From a checkpoint of a small mixture-of-experts model trained on Wikipedia.
Size: width 160, 68.6M parameters.
Below are experts of layer 7 (counted from 0) of a mixture-of-experts language model. Rows are named router (the router's row for the expert), gate (a neuron's input weights, with its number), up (a neuron's input weights, with its number), down (a neuron's output weights, with its number) and show model dimensions 0-159. Each number is 128 + 24 x the weight over its row's rms, rounded and kept within 0 to 255.
After each expert's rows: a language model's description of what the expert responds to. This comes from a sample of Wikipedia text that the model never trained on.

# expert 19
router [161 141 132 159 148 145 164 107 134 131 126 103 140 137 158 191 156 122 127 172 145 131 118 131 147 144 129  73 140 164 132 128 170 152 161 113 122  94 136 112 148 118 112 116 136 135 159  98 143 172 110 123 160 113 119 114 129  72 160 123 141  99 134 122 111 159 149 114 110 134 130 124  79 144 148 133 153 160 139 124 120 183 142 140 142  85 137 145  83 125 138 141 145 154 111 102 100 129  49 134 141 103 139 138 120 123 106 133 129  95 160 100 116 101 144 149 149 104 101 123 112 104  84 103 133 134 113 115 137 132 164 118 128 115 131 143 130 156 147 158 142 134 115 129  77 126 144 168 117 132 147  61 170 114 133 146  99  78 105 138]
gate1 [ 95 110 125 152 154 128 179 125 111 133 166 123 105 121 132 142 127 144 130 147 146 119 113 107 151 106 160 162 113 126 114 156 144 165  97  88  77 109 163 140 132 117 131 101 140 120 115 107 130 107 126 158 147  91 171 120 122 113 147  97 151  86 147 150 149 110 113 138 157 143 157 146 121 138 151 123 171 159 132 141 146 135 160 115 130 141 147 130  96 167 110 126 149 152 115 111 119  88  51 171  94 176 153 175 129 104 110 150 138 125 132 167 152  86 121 137 104 108 143 140 144 123 143 152 156 139  87 110 142 125 179  98 120 127 142 121 117 153 110 130 178 162 138 123 155 102 134 145 105 101 142 119 148 130  56 128 109 135 139 115]
up1 [136 147 128 169 154 139 151 114 127 153 166 141 140  99  87 120 115 155 125 133 147 151 107 147 130 117 128 121 128  77 107 134 123 142  75 114  93 115  98 139 103 100 153 102 160 110 125 127 125 144 131 144 153 112 106 142 107 123 145 143 163  71  93 131  95 143 151 121 133 140 139 153 108 115 147 141 163 166 117 126 163 106 130 145 131 111 117 162 118 141 157 129 145 146 104  89 113  83  81 127  82 163 150 124  98 147 101 156 120 107  88 123 101  93 115 141 171 127 128 133 148 101 145  94 106 111 116 116 123 121 144 109  85 177  96  98 122 164 180 154 127 112 113 160 155  99  83 150 116 112 184 125 135 134  89 156 102 143 131 126]
down1 [153 153 117  88 111 126 109 121 131  90 116 120  90 140  95 115 103  74 115 131 150 112 155  88 102 142  87  82 138 110 104 131  78 125 171 153 147 136 103 100 103 126 115 152 149  98 140 129 122 135 114 101 144 136 114 118 112 153 104 131 120 123  78  98 155 130 155 147 148 137 104 137 115 126 143 140 113 141  99 152  81  95  99 129 130 149 110 179 164  92 104 164 117 107 151 106 121 171 162 153 106 107 123 115 128 145 139 143 137  94 143 172 152 138 139 155 144 105 118 151 117 106 120 121 102 144 145  82  87 127  75 102 168 113 105 140 120 148 153  96 107 122 130 165 126 163 161 129 123 153 124 118 120 114 124 117 121  65 160 104]
gate2 [113 121 120  90 146 118 161 113 130 106 139  98 137 133 147 160 132 124 123 145  87 136 102  73  85 139 159 156 102 177 132 157 139 151 115 151 163 128  87 108 128 178  91 139 149 187 159 137 120  63 126 143  97 171 130 143 139 107 113 123 169 130 181 177 101 121 157 141 112 123 144 148 147 147 104 166 147 142 121  76 115 145 114 170 115 114 148 140 135 142 126 146 121 114 115 100 142 167 109 117 146 157 156 143 107 163 123 123 168 129 124 110 109 117 133 114 104 129  93 115 111 159 107 108 145 154 109 139 102 105 134  96 124 138  92 129 101 141 115 124 153  93 137  66 135 113 146 110 130 122 142 110 121 153 110  96 130 158 124 136]
up2 [144 170 134 109 155 138  88  54 141 128 141 146 131 175 139 142 137 136 147 125 122 156 123 122 137 175 116 109 127 163 159 136 135 150 161 132 117 151 155 132 138 106 136 135  86 122 107 111 122 127 119 135 109 150  99 106 165 122 133 141 127 124 129 118 129 160 142 120 157 148 150 155 134 137 114 109 171 129 137 166 146 178  80 119 116 105 122 123 145 127 139  96 184 160 101 142 139 115 160 105  90 130  67 110 169 117 141  80 121 112  97 134 134 156 140 130 155 165  62 148 111 172 106 133 139 149 131 177 152 125 116 156 139 145 126 147 136 110 112  91 148 120 129 133 120 103  95 121 136 144 134 128  93  88 141 133 195 116 131 150]
down2 [113 120 119 181  78 129 155 135 134 109 174 130 124 152 127  70 116 106 175 110 127 157 120 141 161  94 119 142 122 120  95 105 124 151 143 125 138 117 128 142 112 124 128 133 153 131 110 143 117 113 108 162 131 138 111 136 117 137 150 132 143 147 146  72 111 134 106 133 106 136 154 159 113 152 134  98 129 103 148  94 158 119 127 113  98 114 160  97 135 144 141 124 101 148 194 165 124  95 131  85 170 114 165 151 169 147 145 154 116 155 164 176 127 133 138 111 123 132 142 149  98 133 165 134 150 114 169 107  81 141 170 133 140 103 106 110 132 168 146 109 138 102 154 126  93 143 115 112 154 120 125 115 142  95 148  74 165 177 150 102]
What it handles: Pipe characters between cells of sports standings and results tables, also semicolons and colons in lists, and against/defeated.

# expert 20
router [176 144  92 160 126 115 135 142 139 146 128 118 148  97 148 170 135 146 137 167 117 114 145 138 167 127 115 101 106 167 118 136 156 150 139  74 103 121 100 142 155 141 114 147 173 136 109  96 150 135 135  88 122 170 131 121 118 118 111  97 105 115 117 128  94 150  93 119 101 118 121 101 104 106 151 116 121 198 138  94 147 108 125 158 112 156 168  99  95 135 129 128 101 132 108 132 107 139 109 108 132 119 143  99 101 129 127 126  99 128 139  91 130 104 159 165 130 150  81 158 148 157 103 121 137 135 106 109 145 103 146 123 104 130 118 128 136 171 167 155 163 146 121 172 122 118 136 161 150 115  76 140 138 120 180 133 166 110  90 180]
gate1 [152 115 129 135  83 115 135  93 149 129 139 146 105 139 155 117 131 123 124 169 168 111 146 112 108 136 155 109 107 153 134 132 118 141 129 144  88  85 144 181 144  82 141 157 124 113  92 148 112 166 147 191 112 126 170 107 129 117 121 137 125 125 133 107 134 165 117 115 136 148 125 128 129 106 132 128 110 142 170 144 109 148 169 129 159 107 167  74 118 139 162 155  98  82 152 166 127 176 106 143 142 126 114 104 116 140 147  99 144  99 105 109  97  97 144 138 167 185 113 173 133 160 124 120 160 126 133 133  91 125 131  98 133  94 106 139 145 128 154 157 176 123 155 115 117 166 131 163 177 126 108 132  99 143 116 128 139 161 114 143]
up1 [129 134 150 154 117 108 114 155 109 120 127 142 124 132  90 166 149 114 139  86 128 139  95 148 128 112 105 129 146 150 100 115  90 124 134  92 154 149 127 128 108  98 129 116 171 151 172  97  93  99  87 123 126 113 136 124 114 105 160 163 163 110 133 164 115 105 176 125 150 120 167 139 152 106 137 118 114 155 102 141 100 160 102 106 152 138 112 172 105 145 192 127  98 129 108 128  82 113 125 139 144 104  87 127 149 157 120 142  98 115 143 137 116 154  97 150 119 109 127 144 186 109 169 123 144 109 117 169 147 144 111 144 129 138 136  98  79  96  83 132 115 149 102 122 171 109 143  95 133 117 119  96 133 148 172 175 128 118 128  95]
down1 [108 112 181 136 147 148 165 115 148 107 114 107 123 149 117 134 110 146 170 109 149  98 128 139 160  91 109 174 118 138 159 155 112 129 116 119 163 143 108  80 162 124 134 135 112  84 151 121 157  83 153  95  96 138 119 118  96 110 165 125  67 104 100 146  73 121 112 121 148 120 115 126 114 168 120 148 156 162 118  99 130 123 154 139 176 164  95 159 118  90 128 180 158 156  97 105 145  88 134 152 127 131 103 128 116 122 113 144 135 144 105 141 130 159 120 166 152 111 108  98 127 129 106 136 128 149  85  92 103 114 119 123 178 162  93 153 110 137 115 128 125 145 101 146 121 146 136 110  94 103 141 144 154 137 105 139 144 106 136 150]
gate2 [158 120 131 128 128 110 153 124 134 137 152 170 166  74 151 124  79 133 120 154  94 151 117 158 114 144 105 147 127 163 110 126 138 130 128 122  92 108 130 105 116  97 100 165 119  71 145 141 132 127 128 113 188 165 142  86 145 125 166 116 106 142 134 153 114 132  87 126  96 112 159 158 122 108 120 132 117 171 111  85 155 124 137 100 125 139 119 141 129 146 107 146 128 109 142 119 143 165 114 132 129 119 114 152 103 109 138  94 160 126  94 144 163 109 139 139 144 122 116 137 126 122 145  70 132 132  58  81 139  93 119 119 132 169 118  95 145 165  99 154 100 109 110 155 138  83 123 131 141 165 106 136  95 160 140 129  81 156 138 159]
up2 [147 102 143 160 182 114 154 142 143 170 113 139 155 136 163 143 118 174 111 151 102 118 165 116 108 142 143 153 105 126 126 111 109 126 138  89 147 134 114  62 103 136 102 122 129 118 164 116 127 133 132  98 133 159 138 129 116 149 125 169 141 128  92 173 109 115  81  84 118 107 136 144  74 134 168 109 101 143 136  73 130 150 124 131  89 111 132 153 135 141 159 117 132 126  78 107 155 136 110  96 103 175 166  86 108 148 129 129 124 129  90 137 110 132 118  95 155 162 110 144 103 179 133 159 144 122 120 129 170 134 129 137 107 133  90 141 134 116 127 109 142 120  91 162 141  98 104 120 132 131  92 177 127 133 148 127 142 141 168 136]
down2 [112 132 107 107 122 182 150 170 136 136 142 169 109 155 134 142 106 123 121 121 121 125  87 154  83 157 119 170 130  94 116 141 111 160 158 125 136 138 152 101 124 104 133 158 139 115 155 130 165 146  91 136 183 120 168 151 122 174 117 110 112 160 121 178 124 125 140 160 154 127 164 160 143 128 145 155 104 137 172 125 109 101 130 157 132 126  89 165 154 159 132 156 112 136 114 140 122 114  98 144  69 110 155 136 176 134 116 130  98 128 103 104  99 105 134 114 112 115 146 152 105 119 147 125 120 177 126 164 135 171 130 118 151 154 115 137 151 120 150 172 107 141 101 149 142  85 170 145 125 111 138 129  74 105 133 130 127 157 107 108]
What it handles: Opening fragments of common nouns after a, the, his, such as st(ock), tr(acks), j(unior), cont(ributions), Cent(re), often in tables.

# expert 46
router [132  97 107 158 168 117 161 118 134 140 130  74 132 153 175 141 140 132  97 183 124 105 119 124 153 129  72 126 119 111 158 108 150 153 182  92 119 143 148 128  81 122 121 143 156 142 112 139 137 121 140  85 188 134 140 117 111 124 105 104 149  97 135 146 161 140 126 107  63 101  99 133  84 111 182 135 150 139 138 105 118 122 144 153 122 148 142 116  82 175 127 136 120 161  87  68 124 135 103 127 144 102 129 116 122 131 138 129 115 107 129 122 109 121 116 155 125 126 120 140 112 138 104 119 182 118 114 108 138  75 141 125 132  95 120 137 158 143 134 161 143 153 146 167 106 148 173 127 153 125 100 121 122 149 153 112 147 119 104 121]
gate0 [148 156 102 149 125 108 118 153 172 126 131  73 111 126 145 131 104  91 129 139 131  93 146 125 127 141  55  86 127 114 164 143 122 129 135 148 134 140 124 118 103 155 106 151  92 116 106 146 135 145 140 172 131  82 130 179 142 109 102 123 112 105 143 133 181 134 131 139 139 118  99 100 148 143 192 113 112 142 107 135 117  94  93  96 149 105 140 170 144 163 120 164 118 136  86 131 117 117 158 105 133 124 107 128 140 110 153 136 117 121 100 126 123 132  71 131 144 152 117 136  91 126 175 115 177 107 131 107 118  93 104  88 115 106 122 153 129 132 149 164 165 140 126 111  84 128 124 132 134 163  86 144 166 121 147 129 170  95 135 128]
up0 [138 137 131 120 120 145 196 118 100 113 128 146 144  84 153 106 138 135 167 149 107 119 105 133 142 122 161 151 144 132 118 113 142 161 138 121 101 120 128 145 173 123 113 115 181 159 150 120 149 158 128  95 146 139 125 134 124 139 150 121 122 163 102 162  80 125 141 138 186 109 189 112 139 103  88  86 120 138 150 122  99 130 108 143 127 146 140  76  96  94 128 119 151 133 142 137 151 133  89  67 144  93 119 141 124 125 106 156 134 152 138 184 118 150 119  74 125 131 111 129 112 127  99 185 103 173 136 133  83 134 122 119 153 162 103 147 114 126  86 111 156 129 132 162 115 132 123  99 129 121 154 125 140 131 129 141  83 149 110 131]
down0 [142  79 124 146 166 113 155 124 106 118 146 120 163 122 139 137 136 136 142 142 155 133  93 130 130 133 121 109 121 106 126 155 141 170 146 114 139 146 100 120 160  76 167 108 117  88  97 104 144 151 115  95 113 146 124 140 111 113 192 129 131 115 130 139 147 113 111 104 166 102 126 109 151 125 141 138  95 105 129 102 132 185 124 148  63 127  53 112 140 159 118 102 134 116 152 125 168 197 116 181 128 139 152  89 111 142 104 171 128 128 128 127 140  96 134 120 134 125 104 129 100 148 109  95 128 134 104 116 151 136  66 136 106 124 125 121 127 122 135 173 149 114 123  98 124 114 132 136 114  81 133 104 120 147 185 131 130 138 143 153]
gate1 [142 139  95 135 149 143 123 110 105 117 125 113 150 160 160  92 158 141 136 131 150 138 155 139 134 100 162 153 116 142  94 123 127 156 119 103  84 112 154 133 113 169 123 137 135 165  50 106 150 169 142 104 113 114 123 142 108 138 159 141 124 111 103 147 131 143  96 104  92 155 140 124 132 107 159 118 133 179 102 100 128 157 132 158 149 117 126 122  80 144 157 122  85 104 104 154 136 122 147 109 175 143 116 138 135  93 163 116 127  95 141  83 106 112 178 134 122 123 164 133 107 120 158  79 171 124 117 140 150 139 100 126 116 101 132 103  88 108 128 119  75  80 139 171 143 124 117 153 108  97 135 124 146 121 147 169 117 149 139 101]
up1 [124 137 156 117 139 153 139 133 138 127 135 106  97 148 134  94  96 125 105 148 124  84 101 153 124 133 152 111 107 112 136 163  91  93 132 137 105 119 152 108 118 135  90 116 107 177  83 147 101 120 153 171 143 116 135 181 119 133 152  91 104 118 134 106 115 164 132  97 105 156 132 157 111 141  98 148 142 157 158 181  58 139 137 131 108 126 144 155 149 136 113 131 124 143  74  85 121 142 148 160 106 121 157 128 114 111 115 172 138 134 147 132 115 126 151  99 115  94 105 142 132 102 124 136  66 143 147 110 114  92  90 140 129 120 118  92 136 110 129 114 151 139  91  99 104 155 140 130 140 181 126 142 105 133 150 139  69 137 162 159]
down1 [157  96 129 179 122 128 126 128  87 152 119 129 107 172 185  83 115 148 124 129 153  82 164 116 143  95 117 159 117 109 123 124  89 104 121 156 125 126 158 148 115 171 116  99 175 129 111 151 126 107  69 117 134 126 149 134 152 105 124 134  86 106 116 131 118 124 107 141 148 145 117  87 114 131 127 105 100 129 110 104 108 139 133 179 161 132 134 144 146 128 158 131 160 115 135 165 128 156 158  72 153  95 111 142 155 160 136 109 109 135 125 151 113 152 190 151 137 138  73 127 115 125 116 126 112 104 123 114 103  72 119 142 112 147  86 120 172 105 123 157  96  93 145 159 106 125  93 118 114 131 111 157 120 141 151 122 136 116 120 121]
What it handles: Word-initial pieces of foreign and proper names, especially Romance particles like de, del, La, El, and starts like Sal, Bro, St.

# expert 4
router [177 124 108 163 149 156 153  93 154 129 135 107 137 158 172 172 152 120 105 164 124 137 150 122 145 150 125  47 108 130 125 111 164 154 138 106 135  96 111 125 144 127 113 117 123 135 137 104 140 161 120  88 146 116 128 118 128  85 154 126 125 101 116 122 145 155 137 121 115 113  97  96  90 136 153 136 126 171 137 128 103 163 158 149 104  72 142 154  87 134 127 131 131 172  86 131  89 170  99 130 143 102 145 134 115 132 109 141 118  94 152 110  96 107 159 164 152 119  89 140 137 106 117 131 146 142 153 108 148 143 170 123 106  99 136 117 115 129 142 144 139 149 155 123  77 136 121 160 142 155 140  70 172 147 142 135 108 106 107 149]
gate1 [137 133 167 123  63 123 138 166 153  99 134 135  95  92  96 110 137 137 102 147 124  96 129 109 131 142 107 163 111 167 122 140 145 147 121 131 142 125 147 109 138 117 137 119 144 120 110 149 122 115 106 148 188 156 108 167 155 106 106 130 121 122 104 105 117 150 138 145 158 146 115 174 125  81 137 161 150 152 136 143 127 112 147  97 137 128 176 153 139 102 119 115 119 115 141 114 157 113 154  93 138 109 129  97 161  99  88 109 150 154 120 118 127 106 155 122 113  98 158 149 111 178 108 149 147  89  98 160 108 139 135  69 156 160  94 133 132  82 185 133 131 124 115 136 106 156 107 156 117  68 147 122  89 126 149 102 128 111 130  93]
up1 [143 103 145 105  70 157 120 161 144 144 102 185 124 137 133  84  98 104 145 103 114 102 115 167 172 160 151 147 140 135 161 122 175 130 161 100  99 125 139 160 113  96 125 117 110 104 108 163 108  94  95 132 143 139  85 135 132 136 142 127 128 163 102  95 143 136 116 167 107 126 137 174 130  90 107 132 142 161 146 119 142 169 175 122 116 157 145 106 170 135 104 137 127 147 121 142 102 118  89 176 117  98 123 145 166 133 142 152 144 146 109 144 125 120 127  93 131 153 142 116 150 128 140 144 108 165  99 166 167 109 144 114 100 107 150 140 116  92 113 139 123 155 131 107  86 124 140 135 145 134  67 128 124 112 113 113 159 103 102 104]
down1 [150 131 127  95  86 157 132 118 124 138  89 152 134 125 103 138 126 118 179 136 171 130 124 143 168  74 177 166 108  92 130 128 112 136 152 135  94  68 101 143 100 112  93 130  91 112 151 131 111 121 137 108 123 195  87 103 101 161 187 170 128 148 140 116 121  84 110 166 126 143 123 138 115 122 123 150 153 163 115 109 142  99 152 120  98 136 140  87 156 124 107 114 161 120 137 112 137 104 108 128 115 114 132 155 126 111 143 158 133 158 133 129 104 111 106 176 151 156 124 140 160 140 137 146 108 117 118 136 125 113 152 187 127  96 122 149 168 129 139 148 133 142 118 121 103 138 150 168  95  92 129 145 137 141 109 145 115  91 104 117]
gate2 [134  93 100 139 119 135 136 177 127 101 174 176 134 129  88 118 122 127 160 100 133  95 145 117  98 106 142 141 114 129 125 120 127 131 116 133 113 145 136 137 116 132 107 148 133 162 120 149 132 125 129  83 128 118 173 124 168 104 141  92 105 115 121 180 128 126 128 132 133 102  93 114 172 129  84 148 164 112  90  90 121 119 130  89 154  87 161 181 139  81 138 110 129 117 101  74  89 142 155 133 124 107 120 137 121  80 147 130 142 121 140 164 117 120 125 124  55  95 105 142 128 112  99 153 158 139 163 118  89 127 127 109 125 100 131 127 161 147 116 143 109  98  98 131 170 119 125 131 108 100 109 112  64 135 128 114 125 164 120 134]
up2 [119 119 123 148 170  86 124 132 106 175 150  98 146 134 110 139 138 177  94  70 118 169 120 113 134 126 136 124 125 139 120  92 137  79  78 110 120 148 121 156 114 118 112 138 101 143 153 122  91 166 129 182 130 133 137 134 126 180 165 151 123 139 157 146 149 130  84  93 101  96 124 111 135 119 142 110  99 100 134 138 154  99 116 127 151 136 116 131 138 135 136 187 143 119  93 172 124 119 193 127  98 137 104 102 124 116 160 109 114 188 137 121 120 110 119  93 125 151 122 122 127 133 143 138 114  96 157  97 207 123  95 123 162  96 109  93 126 137 136 136 126 129 129 138 115 169 129 124 126 134 126 113 156 124 121 128 128 158 154 142]
down2 [141 125 144  54 125 105 137 157 118 146 149 118  81 102 113 112 172 140 162  79 136  77 124 127 114 145 107 119 145 152 148 117 146 166  62 134 118 140 162 135 136 100 129  83 137 131  99  98 148 101 120 162 106 122 138 116 158 134 153  93 131 114 109 122  97 116 104  87  93 130 105 169 141 130 118 124 165 145 142 155 122 163 116 143 155 137 129 159  82 148 124 146 192 106 115 121 102 149 129 145 137 137 147  48 114 107 150 140 140 157 152 149 133 100 116 123 103  92  82  93 134  95 132 137 112 120 116 107 148 114 140 146 121 134 152 126 132 137 125 129 129  95 132 114 159 117 106 160 117 123 122 113  75 113 145 133 124 138 125 105]
What it handles: Pipe characters between cells in wiki tables of sports results, rosters and statistics, plus semicolons, dashes and list bullets separating entries.

# expert 43
router [130 131 158 152 133 117 109 107 147 149 117 106 155 125 198 176 159 157 110 104 109 133 133 169 149 100 106 117  72 129 138 132 156 122 141 133 103 150 137 141 101  95 126 133 121 126 128 127 156  93 147  97 112 163 157 181 107 103 170 131  93  39 120 131 125 139 140  64 108 135 126 116 115 101 111  92 133 160 145 102  83 117 148 130 154 105 144 103 132 167 119 165 120 144 126 109 118 137 130 145 149 125 159 110  94 117 105 128  94 115 153 120 107 131 128 136 139  91 111 108 164 145 119 129 160 126 143 136 129 123 187 124 152 148  93 124 153 147 150 145 133 164 116 152 123 161 130 142 140 168 106 135 161 118 147 120 121  98 102 126]
gate1 [102 135 129 144 124 140 165 110 116 114 148 126 146 122 130 142 151  99 149 127 126 127  94  94 140 167 116 136 129 122 124  71 177 114 136  74  94 110 122 144 114 175 184 180 113 139 166 142 128 121  76 152 114 149 120 110  74 103 157 136 185  93 155 135 144 123 152 128 114 148  83 114 162 126 120 156 105 167 124 161 120 109 131 106 159 101 130 113 111 122 155 124 158 113  85 124 125 103 131 128 112 160 164 155 164 104 115 157 127 133 100 156 149 106 132 138 123 119 107 137 113 145 133 150 146 141 152 107 169 134 133 164 126 127 168 138 111 154 110 131 112 172 119 110 103 144 123  91 127 144 136 141 194 162 142 136 113 106 116 103]
up1 [122 116  82 136 187 118 114 191 134 129 151 146 130 112 108 133 151 142 101 135 129 111 111 168 139 130 129  91 153 168 145 161 142 110 102 148 178 127 125 152 129 131  81  79 143 125 128 119 116 126 168 136 101 126 109 181 176 155 135  99  99 162 135 153 133 129 124 114 140  98 135 115  91 125 147 168 152 109 120  85 110 126 116 106 140 165 155 111 122 147 129 133 144  76 108 133 115  82 123 156 177 120 141 140 132 177 125  96 103 113 165 151 111 147  86 117 134 117 124 142 143  99 135 121 124 139 106 139 120 142  82  88 140 145  93 134 116 105 116 126 182 102 139 163 126 125 122 113 116 114 121 147  98 106  86 110  95 104 137 123]
down1 [ 85 151 129 142 159 162 106 146 121 155 144 111 148 130 173 129 127 145 110  91  98 141 157 157 141 108 134 140 116 103 116 116 109 100 129 145 130 102 153 102 144 108 121 135 146 154 104 113 113 129 148 114 121 152 118 145 195 123 174 106  96  77 163 113 113 104 156 122 137 119 162 115 152 120 174  74 100 175 117 132  98  81 137 154  80 122 159 108 149 163  76 114 113  92 125  98 106 125 125 117 143 101 143 127 165  99 141 142 113 156 105 164 110 144 168 103 156  91 108 111 164 129 168 146 133 130 127 128 124 113  98 121 127 137 104 107 154 103 122 127 139 161 133 125 143 122  93 126 109 105 132 145 167 165 143 107 177 135 137 139]
gate2 [ 92 154 110 143 171 126 133 111 150 172 155 107 134 135 201 124 149 129 105 125 128 118 112 106 143 116 121 106 143 149 161 117 136 112 192 140 115 127 120 144 102 139 134  87 156 149 145 136 135 100 155 161 164 169 157 148 126 118 144 120 137 169 159 149 111 121 142 119 123 128 114 105 106 204 145 178 124 139 161 122 107 116 123 116 133  77 153 123 154 111 148 101 125 146 124  83 138 124 118 147 117  81 114 118 105 100 126 122 130 145 137 157  99  83 144 146 131 143 126  94 136 117 116 131  76 151 141 115 111 125 141 137 106  90  81 114 143 122  90 121 120 162 147 118 148 109 109 103 142  98 132  94 139  51 149 133 114 134 115 109]
up2 [125 113 151 137 146 177 148  83 158 130 133 117 111  87  87 133 114 141 155 100 128 124 110 141 130 148 140 120 125 152  84  88 119 136 128 119 116 103 138 155  99 105 134 121 164  80 142 150 114 178  89 153 168 137 134 107 122 142 114 129 135 128 102 112 134 140 157 116 137 110 140 118  74  93 119 132 163 141 124 137  83 129 124 133 115 163 116 135  97  90  96 125 111 136 156 125  89 106 153 131 156 135 122  71 122 110 134 153 162 109 139 128 123 145 130 162 134 129 144 150 148 149 143 121 156 110 140 138  85 155 103  90 161  80 135 117 151 123 168 135  93 109 140 156 103  99 160 116 112 161 126 133  84 121 115  71 182  84 146  99]
down2 [107 126 148 101 143 123 121  98 119 125 113 114 164 106 136 144  71 111 124  86 107 110 140 119 176 135 122 102 144 130 134  90 142 100 114 135 116 129 123 119 163 113 117 135 109 154 114  85 131  75 134 154 111  98 141 117 156 154 101 121  92 114 140 137 171 131 116 158 131 124 116 117  97 109 170  97 118 149 162 111 109 101 128 114 113 111 167 132 164 177 104 168 126  59 125 140  97 122 103 131 138 198  96 132 114 190 149 131 127 145 112 110 125 150 124 130 128 156  88 130 140 107 182 143 129 152 102 119 133 101 154  92 138 160 104 137  93 139 109 112 123 103  96 134 146 101 146 174 101 177 110 123 118 137 135 118 144 116 130 109]
What it handles: Nouns and noun endings naming activities or domains, such as music, art, education, health, irrigation, religion.

# expert 34
router [154 127  94 176 133 144 127 128 132 127 150 130 116 118 159 135 156 145 105 122 143 117 126 129 162 113 111 122 127 129 169 109 154 127 150 119 122 114 142 136 117 113 109 123 156 135 116 141 125 152 142 112 102 119 150 115  74 125 142 169 108  74 101 160 147 150 107 107 103  94 137 140 130  72  93  86 109 152 142 116 160 179 147 119 129 117 150 106 109 163 133 154 140 153 104 112  96 115 131 141 150 170 106 115 131 138 105 130  81  82 141 102 126  82 144 158 145 129 120 108 144 153 143 123 139 158 143 114 112  84 154  96 149 106  28 116 131 123 169 126 146 160 150 134  95 125 119 140 129 128 132 103 167 115 164 142 122  88 102 165]
gate1 [105 140 172 142 154 105 136  87 101  99 134 149 113 157 109 101 112  97 172 130 128 158 126 129  89 127 115 132  91 153  98 104 137 135 127 110 102 112 122 128 109 134  61 179 115 119 144 186  78 128 162  88 141 155 125 100 126 142 101 143 116  97 135 137  96  92 158  81 128 143  94  94  96 122  96  66 136 119 153 120 132 134 121 148 110 109 123 151 161 158 157 141 154 120 103 123 138 135 131 170 153 153 118  94 128 135 127 148  94 136 137 104 106 136 131 105 131 154 113 102 157 154 169 135  98 161 150 136 161 153 135 134 130 136 102 139 114 165 104 144 136 116 129  80 103 126 109 132 144 190 140 136 121 162 136 123 121 128 127 103]
up1 [146 169 175 157 158 127 128 126  80 127 119 168 142 138 117 141 155 132 125 130  99 121  93  85 146  75 127 196  89 122 160 137 122  90 115 150 141 128 138 112 115 106 170 128  94 152 131 106 135 134 147 127 133 125 135 140 163 153 140 106 146 176 139 144 140 133  75 120 127 104 131  94 131 100 136 122 148 119 112 166 105 119 129 169 107 145  93 140 171 168 112  83 142 147  95 122 107 154 140 137 129 110 154 117 153  85 114 142 104 147 140 114 139 181 144 155 131 122 145 150  77 115 106 137  93 134 134 126 132 128 137 169 117 123 130 155 150  86 112 113 133 127 146 127 144 131 124 104 128 173 168 113 161  93 134 123 159  93  86 108]
down1 [147 113 152 183 103 113 129 111 121 111 130 119 175 136 155 163 133 117 138 158  95  94  69  87 114 153 140 118 145 131 105 168 113  93 140 169 152  94 141 146 146 150 158  83 103 121 153 113 151 124 147 117 120  89 114 141 159 136  99 146 159 134  85 152 139 143 102 118 125 100 115 168 107  88 116 134 155 127 146 118 155 125 123 119 124 164 122  85 137 126 123 129 167  75 111 105 141 183 159 151 160 137 111 115 102 124 147 118 143 138 131 106 113 104 101 120 137 126 123 193 121 143  98 144  95 124 135 159 115 142 135 107 105 136 129 159 104  99 146 111 163 137 133 110 118 130 135 154 156 147 113  96 145  93 104 161  89 100 130  86]
gate2 [ 88 159 152 138 147 153 134 146  92 151 113 155 147 125 112 141 113 106 122 101 133 130 121 127  95 113 151 173 133 151 164 131 132 159  85 120  89 101 114 139 155  94 101 118 130 103 141 100 142 104 112 129  87 135 181 122  63 138 115 132 135  67 148 146 161 140 119 102  72 149 129 101 124  97  89 148 138 161 110 143 150 154 135 154 123 118 120 100 140 127  95  96 144  69 107 127 128 175 130 106 147 134 172 129 115 120 150 168 154 162 135 144 112 108 108 117 124 145 105 126 152 123 119 120 122 133 140 102 108 155 108 134 110  93  86 143 140 157 167 111 164 126 165 107 156 127 163 130 119 106 116 155 111 153 159 122 177 122 133 136]
up2 [141 137  98 107 115 131 186 118 114 100 104 139  98 115 131 101 132 156  98 176 112 120 110 112 117  96 136 180 113 108 115 121 105 127 130 139  78 152 114 104 113 141 180 155 143 137 154 137 120 103 124 131 112 148 115 117 152 175 120 130 133 135 141 140  92 118  91 161 100 167 133 118 107 174 122 166 141 142 112 144 146 175 158 164 151 128 129 124 117 116 109 164 122 122 174 120 124 177 121 135  91 173 136 104  95 139  91 117 128 132 119 125  91 184  72 100 135 154 165 144 118 119 115 125 146 111 111 117 137  96 131 128 171 129 128 131 122 143 109 148  93 116 107 136 156 137 123 135 185 181 136 110  95 149 147 146 155 101 131 118]
down2 [134 118 167 117 114 148 166 139 117  93 101 125 140 109  70 111 132 151  77 139 140 116 120 139 115 142 135 123 130 182 135 176 127  93 191 146 123 107 130 146  95 139 140 136  98 153 135 121 109 131 109 133 121 114  95 173 153 102  99 146 112 173 120 105 110 116 134 118 155  75  96  96 117 160 128 151 126 142 106 125 117 172 132 112 128 115 144 180 135 118 114 135 119  90 155 113 119 171 135 112 109 141 154 115 161 122 108 119 113  94 116 172 165 192 139 160 136 158 125 162 175 137 121 107  93 119 104 136 141 127 122 129 121 107 129  89 116  95  92 126 104 134  92 124 155 111 105 126 109 157 129  96 113 114 132 162 118 155 162  99]
What it handles: Completions of common concrete nouns for places, institutions and objects, such as platform, school, system, album, railway, program.